{
  "n_layer": 10,
  "d_model": 128,
  "n_experts": 192,
  "experts_per_token": 4,
  "d_shared_expert": 0,
  "moe_layers": [0, 1, 2, 3, 4, 5, 6, 7, 8, 9],
  "normalize_top_k": true,
  "balance_loss": 0.0139,
  "balance_bias": false,
  "init_std_router": 0.00961,
  "vocab_size": 2048,
  "norm": "rmsnorm",
  "optimizer": "muon_variant"
}
Below are experts of layer 4 (counted from 0) of a mixture-of-experts language model. Rows are named router (the router's row for the expert), up (a neuron's input weights, with its number) and show model dimensions 0-127. Each number is 128 + 24 x the weight over its row's rms, rounded and kept within 0 to 255. Numbers have three digits each.
After each expert's rows: a language model's description of what the expert responds to. This comes from a sample of Wikipedia text that the model never trained on.

# expert 19
router:107115139168143095098137154146110165086173129178161098081142109125164155128144106105115143129088135100132132111143138128078143137113138111112179164103106090158142155121165153103127145146147119126088149109124182091093138130138127146126116167125097147151109108150129113137142095107151141128133132118114155092134147124143092077091120112109136086138174112124149150107121133129150104136161
up0:127121182145110153131136141120131157142126116161111071112150144118123189115137132146137109113129141082114106132114136093113102066111116155088173098150095162125133105135178123111136149156119118153141136145131134108121149078127076147126124168179161115097125132141144118151133126119097109109140088132121172122135112146133101118118109123146137114124127104136165114181142078092123109161160
up1:129146126131124093090122160136156150151149133133147117162103162146186133105116101145103133144083140152108117124129123145127084120129112163132134154120138105109151101094145168117091107110174119111131140104129171136091113131137112133104095154126092122129119103146115132093125101076187131082097157083145097137151112110125140089120152130091075082141125088121158140118142130156140104137140
up2:113132102105127150060166109141123128144120109139168081137109108114125095161125184133142158106114121095108099092138101165140149093164116081141143149161142125124150157120166146130141135134111123126163141142099168157107161092156146129140104127075132118095118101145117120127140122094104113123151088135138130146137117153112091118155130126182123125079127158104162131139166124151109110148092
up3:093100072083120164111107152146153122090156079163129150156115146136109158110124166129103089101110177151148111168138121115137113139109152105107136156125099134154146171152127147157117158127151122127169145169126122099125126145114144154142114163111096138111157128096070124107148129167132151114167138171156100120108154136107165122132132115122164114096111135160124166151112101126122131130142
up4:134182115133122098098087100144110082159147109153119136106140135153122139125164113138110118107170118113137164132119132178146131171110143157087129168093088130155113148093116164134167098111136106125158120110137098129100114154097155110078137094148131097115128116084088179141120160130144078113148157132120147102152123124109164165104106098123161137134127140138104120131098145132156141134113
It responds to: Word-internal pieces like ke, me, ome, as in sake, wake, Pomerania, frame; also verbs such as develop, take, write, plus line breaks.

# expert 11
router:116102155108153139098124153202106168128120085121132104174118117146121164133147102104109181127146134108143122120150119166098120156112146134127133127118111113115150192105144159121137167162152132113103168124088147114124145166126087130125136153158141124156125105136146098150139108162163115110133125065110141139143157125122108113099126081122119134083144107109185144140112161119120129149135
up0:121146105102168123121181151123139113133148108101171141111103143178115110104088109126142128106095132084115103119110145124081117129089094118146127123187137155118102111157126117176139143173120114152121143130113086107127171096155126113112146098105102123117089147153102170151101107118137150126135121120129084091128164165122159133133134134108107142135111172100126150130129097118112156188132
up1:118121151095142124135106126092115104157136130175148149101131153154122086116119105102124106178121136136098110148141123175145091181129131084144101173116110148143117151128104175150151165131115165163125143120126167108163108145141140120104140098107134147125088098107167122173114179133142078152122123141129123126133137112133134110135143122140152129181092181136093127159107139148098132148107
up2:138157146110157113109156103148097108120152074127157104131138145147117128172090167128144184121134134105122133127166136106136159145147113134119161140149097135126126149163167129103141157116114160105138094152142138119137128095127106138091152103133161125134151143119136091134129143123163148148089143122125170133097166150114121154122147092065145135125205110183120147148116132152089142109153
up3:128083155136116098162106141119137154128084141103132113100095112086133114135124132152117138171105124133161123098128101114162171075134136127127147079149131149095115131090156113135134096150115140116075168115151150133119142123142090187088146135137180117140149137157144098148160123119112143146144162102127121179125115167128119166067129161145154123104148123146166143131147135149133121125137
up4:100123154154118122118112110118127112137110101120079126085146099159109125116146175108117175125095162143088163108126143120161147162174117127087122095145114122107145090122097073130113156141089144171119140145127143112127134151087125104159109165140118116120121128084112139129075143159128118093143109103110114185114150121081148097147130151162135120109150102109143095125127146125107116155101
It responds to: Endings of country names (Sloven-ia, Roman-ia, Moldo-va, Africa) and four-digit years or their second half, in dates and lists.

# expert 47
router:117110157117164123092149146140109160125125127142145111148130119109152133149134124152104154154134132095160148098169140164086131119095161121119171142112119092149126151137135126115093132163137124135096140128115176122109146141094111150129125147154125134141074126143123102120104133146126125102130108056099130115046144117171110144090129135124142103111149118077187153122084140158108148142106
up0:117134123077158151117099104140113127128121150133079108119098120138176098154099139132191167102128131093101125114159159176114095129100155136158131098102141137166117124130096126139112152136120139126138116126116131106099113152163149122140139150111104145194111151105174093114110170114107121098165119089128116143138132093114127078128127119159114111101115154146118128176144130144117088169135
up1:149129113080150127111160143104119193108155106140140122091159130110178098164117123115134177142153113147175143129122100111129142116168137108142131111132181110105073132106149169099114165103119121115147104087100118164134117116099160147112143117132112153111112130113121083143110110090137160115141123156165120152097094131139145171109111102103175130142096123133119142151145124143119091112120
up2:130110128092137126116134119164096111118109108128106110112120123128092152151096092133123137183118125114089158114117124150130142115149159143110169181123117080116108135149120072134119093112121131139126083115152122113105144101145156138140114071126118096134167137106138114119130066144098124121173142139128101094077148148115107136107136203122087133109114088122108118123153087122135132151099
up3:119124093160116168136155169172170145147145087141149129169113123116153113149116096122163100165112139117139116097193108146122131138146124138132110123171104143146117132134133125115114142123192102145090134142112134106104130125088135100091142146153123132149152111165143139081148148152103157125154117146102132149109123118137104120066090097142102144120116138111120161101131093129121103193137
up4:128139143141159106078116139116150132125134129175139123126121114080162129115163080143134153172132136151117108105127168086073098152129126146144149125105154140105133107099146114155108107132168151128148124121146107082150135105102133129130111150133114082127149149105118116129113134115148105128141115159100168139163120106113140138149151045121153128115155103095098086158088114124177132107159
It responds to: Two-digit numbers and decimals in table cells: vote percentages, game scores like W 79–65, stats, with some commas.

# expert 5
router:140132142124136147112121140143131180127142131116174121129175124172145164130173085108129123164112117121172138113138123139127121130138108089099164155071099093183129152083155152138100125138172109162116127093097148123120138163143088158106137139126126152113105118126120129132134107135163130116148144110136110109078189152138154149088126104130125132124140086133143151127128145172084106127096
up0:124111154159174137126133128137119103132161139123141155198151144140110155115117161124105092143177106100165135134148086095100097116163121151161157122144141145118117135155143170125138081154141153140094135105123127146117130147121094151118161143146130116129059110119155107127133116144108107152189117157116120135153122116108138176134123100150101110124133137181185109167126145103128131137121
up1:086152115109130099135167124089140148083138136113095137107149127141135135162144134102102096145163099109119135107116155106145074108139113179140120129136171138119104103164151105127107111133118122174156145135114129090114139130126154114115156125133126142152145119138116080138156063095141124137091111153139096112130100156107067116144106105149100101171115161120134135131092157149109093099165
up2:114089139097106120145130157137132114119086173148119153121114112127113098093128145133085094132088054144117150114104166087160090129074080126167125120102107130123113128114124118091158161135088125133119176089125139099100121144139100105127093156141122136123142119146145126090123134104106119131134120098111091131110124118120090130157134159125151131124134119109157117162142101189135105157091
up3:115090109120104136116151161084128099136160121124124129105111122123114162125140120125107120126101124137116145133100076161111161168126079125148171150180151145178149106140108175155145183128168153160122141127114116126095146099115150132119144113087095154162115100152138138123127157105089137145129137125174158172134137174121160132115111111132156091145094116140140118110129160136081113129102
up4:152140120159165135159100190104102109125140110114119128127095123133172099122140127146095157117115145142140080108091115145080128170142112110107100152124099120125122164090103164121150139171102142173144149145151114148112146142081123123094148155117147138123146132135124110157116162125173131124126157069111140110147145178158122149088108131111137091147129119104117116145104126097095133151081
It responds to: Short consonant-plus-e pieces opening words or names, mostly be/Be (before, beetle, Besides), also Wa, Pe, Me, pa, ve.

# expert 57
router:134098139145139109104146137139132165125114119199132145163197125154149135144158082128112098121104114115132124104128097181124117132124122101103143177113118102171124134138129122124132140120151080140112154135126176094127100131131072130108096134129127110113139103124160099148128118131123103106110115114124088158077161120124087118100149070107140120128156121133152103127104141162092146170100
up0:092100116108138145110148121128173144116120126096102106092108121101122105134159136132150120144138122172082160117127132134151109124157119123110095168140145167164177129121140132138175147164153179135133144143128134115139090139186122103136129115150151097132082105101112094060141156131123121076139108121090132116117121172107108135105141146112090087137125130129129130123142128153096096149173
up1:109091135133088122131138126152132100121105113128126125136165151123131118165117131143109132118128134108133152128154132125122116123158101175096151142112071143150108080092134135113132110095124086103117138095139137137159129163058161088103081106100084123085104133115117125118141162117079120129088150082124092114135127116140111132117130148153112196134144133082121124118116131159141091083137
up2:111110150117160139112101195149101149142138112113114112157143124116143175154146136152172129159112127136111125172151152116165117155161099126125133137106109140130082137118101114172111110134117110126137125109109136187125127122117135153143152102135160153139169160095124123073093101150129152121116150093117142140122117114145149130154149099154148184100155135080091155137168120168140102092127
up3:146113147161082106145120166126103132102116162120129135091147117157124164163078123109139151116177125144147140151156125142085111139117123148136137089150066126149075114160150121111134120130138135099130118117113111152162148118102118132102140204125131126064137130122104118130157142114106184152135139080081126097142115101082130136133134084147142135105140131157112122137151138128136118110150
up4:111110136111193114141087143144094099159161128174142093102140124120149141102157107125079068141145181124152131105132096154144137133151176135110125159156156129156135135116139142082165126129100113107112107111105103103134146158107134165143102110128131081115126120122117117114092130122122114109117124128140088097082145104103166088135134183122128149114121105120168089139136111138120108116109
It responds to: Auxiliary and copular verbs right after a subject noun or pronoun, such as was, is, were, been, has, became.

# expert 48
router:123123142096124116112148146167119155136144114131132108114128148109156137156152111075076113134119112134108153133173097162088139119088137126086138160129092127148173147074119134128100127133144098132135140095108136102111110183160125172144108155087105113104092135138161123117072137108143149114114111105107097140125120139167102118122129094108160092096106082103118150172112149122130129133102
up0:118094178100129125142117124127076172155131094134152113145128133107159140129147139124084111144161121134131159094146103198175130099118121124117139171096106139106118132099122107111096113174126174115142142151111167118126100119151146139175108174152135091123127122167133152107109112105147124112123162111129091129136144125123127150100127136125118129122115101062114137093114162095085145117150
up1:131144114123153143111128154104147150118130150119140149108154115080119098108141127111125154118134123070129112123109061126112168132134154152126131092106145192130145111142112126095123172136063128144120106123103117151099158104121124126155149164138148129142122088118136113150077147150123139096102105073118103188136079133124114119070111105138123136128139119118108109099177121118127129157141
up2:082064133129164120135179129188143088134106125134114119150098169142172115147114141145117131118115111094148116139114125098133143135104120136099147103159125119097082150067144156120126132154131125120122165106134106147117099154126166118141133143094106128171114125158156143106155122148185156161148126151109081120143105144173127117126115094134135103153167096117119106148127123131104114106160
up3:114120140123146138168155126186161114093122154085158131124147151131080156155108133115110116179137087105097171143144090117160150156084140139136092107145144120109072142138134161126110128126102134162086129134122138093103146167136101082104132117138138129118070126105138143121109132116136142160110092117107113101123134110097122130095155172136143126164129114122120150133116171135105103175129
up4:147117133121128134138166178087118111141139124084183132146150162127087145117110113151143118144123107145182132141125114087136153101119102132103124141129134117175139136112107179115127124118129124123120148124129159062148177147091113088130090165126159108153158134128105123128066149150167117114126133155124134157129129171150128153125145136122154115165145132133142118101163095162105166091107
It responds to: Sports and group nouns like team, member, Cup, League, Championship, player, plus pieces such as play-off-s, champ-ion.

# expert 34
router:111139153137153123127145127132123122109128128142132059090121126130150141148142083101134180134109174122136168087114107158103128172134150122102130156086095118177147167109163153111106126120152112128112142124129128129092121142152128198085112144152114130159103089146146119120065110122166122130123145089129138131109137120125107109113117126119142126101115112141149151167099156141064143154111
up0:128135155089114176182170119149108133134140123074133123093156107163154116122130120114105113140163080137135101169141118136104134127121154149113119112143120170147138131140091129163163112121163149171155172131149117142131089116156137112080132142131105125140140129144170091091115146205101107162133119131128112137124137117101116144101115134129145132130160144154112147138131148128147133145054
up1:129105180092121152099114122140092110151112082167136130091114115124142107115120114110137151134140125117134110125152119205112121115117143101131110149123162160147167166155115143116165112161130160138130142119132109153100115113095111115114102042166128089175099129138179129125094124142135136151091102136130140102139101121111127143123105135144146114140137156125131126105179154142143159165101
up2:137124133150121131165124160179172124082117057128158132126121145129116146135131112113105128139117149117096131158183100135135133140137094156131136117154154166129147080130113154093096102098097146186155160125115127132137130124148135122107134181096122161122159109094146094120117080139147128139165105156129127146120112148146120150136089132130083146108129155168139132148136161098096155158158
up3:172117121097132132093158131115117117119140093152147110138111111128095139122066125111118132153077140152161118115139086102098121144130140143158095132121145088111151095108170104164106085150093117130126156129091157136113107134130133096116187130168146158140113159144126144179188131095130129145159105112115146147139169120118132126100134102131111094132078140144101106149107149162140149115140
up4:125138127083110175145148126149117138128128090139086117115155120137149130112130076084102121158143131108145143111125091176127125115151136153105119105137102106131131168102135071104071147119139124137148142133113151106144165133082146113134112077149153103146085135096118137154137092083158142118146146113117183094128096131100155102138082129095146125127142138103096149147118152110136128142170
It responds to: Word pieces completing everyday concrete nouns and compounds, such as block, landfall, house, school, engine, station, and transport.

# expert 29
router:103120180130130132145136168113133126142114110128113095147131124150161153165152116112113134124090135105127165081136106165078111163094169121101172143101120101164120190091130137121141126132138135139123163122117150145113121157134085151089117140133144165153119110094139121135104113108133113096111102121103129165096153119154120100129121112111147110117186125142189139159119170157102091139141
up0:120117136194115109107078143162154092111159148153124160134143098108110170170111141115105114133140147153198122125128130107128160160170135128115169140098157118125160188137141146110131105150144114124089123106145087137174106129145107124108114140130157141131159144112093140118133171121148091122121117126146112125116123140105122120161110067137135118160118134111102132128135094108093180141112
up1:125113136139174094148124151138141141146154127114137112132098156154099148143141126158122056117128108122124162125135154120108136104181169138148105108113102186144129108131158116114133117138153101132133189101120114164167092119100157081116137176149105134084129139169090124145127056124130144136133112133171130122121124110130110119117112091151157130144124102151143136122095161123102093116133
up2:182127153122100124137115129106122100152179158130159120148133113103110165099147128149099160147140094133121154138162109152136134096126147123136112090122165193122176169107184111135180085128126150119127167115139122156121140114126144113137118166127136150117146136110102120112097134115106145130111127147152115128112155135157200128118146115103123114148156105084114172088127159112159111125145
up3:129146123127100174160097135102151125092119111149124105101133141128128124103131157148183177126140075164132121118113100125109165111106122123120099141138101102096092134139127096108151098165144114106170148141102143130128120158119127126103167138104112111152195099120153145075132104126150114122168117099090126151182139162131088147120097077122135128090116081135120134130133111141132150117134
up4:143176112084157140170141142110096144156133125129146135129162140132111112150122105086138142141137119124163142158096164121123114125113127118110080186133146174157117144128101152107111134129083146104102128076121112130138150169141082132138183118159139127189124119132141189094120123146127123109097151174151134135122085132157102127095147108101109148149128129152141135132133111136109135179123
It responds to: Number tokens inside running text and coordinates, such as 30, 100, 2000, 0,000 and digit splits of years and figures.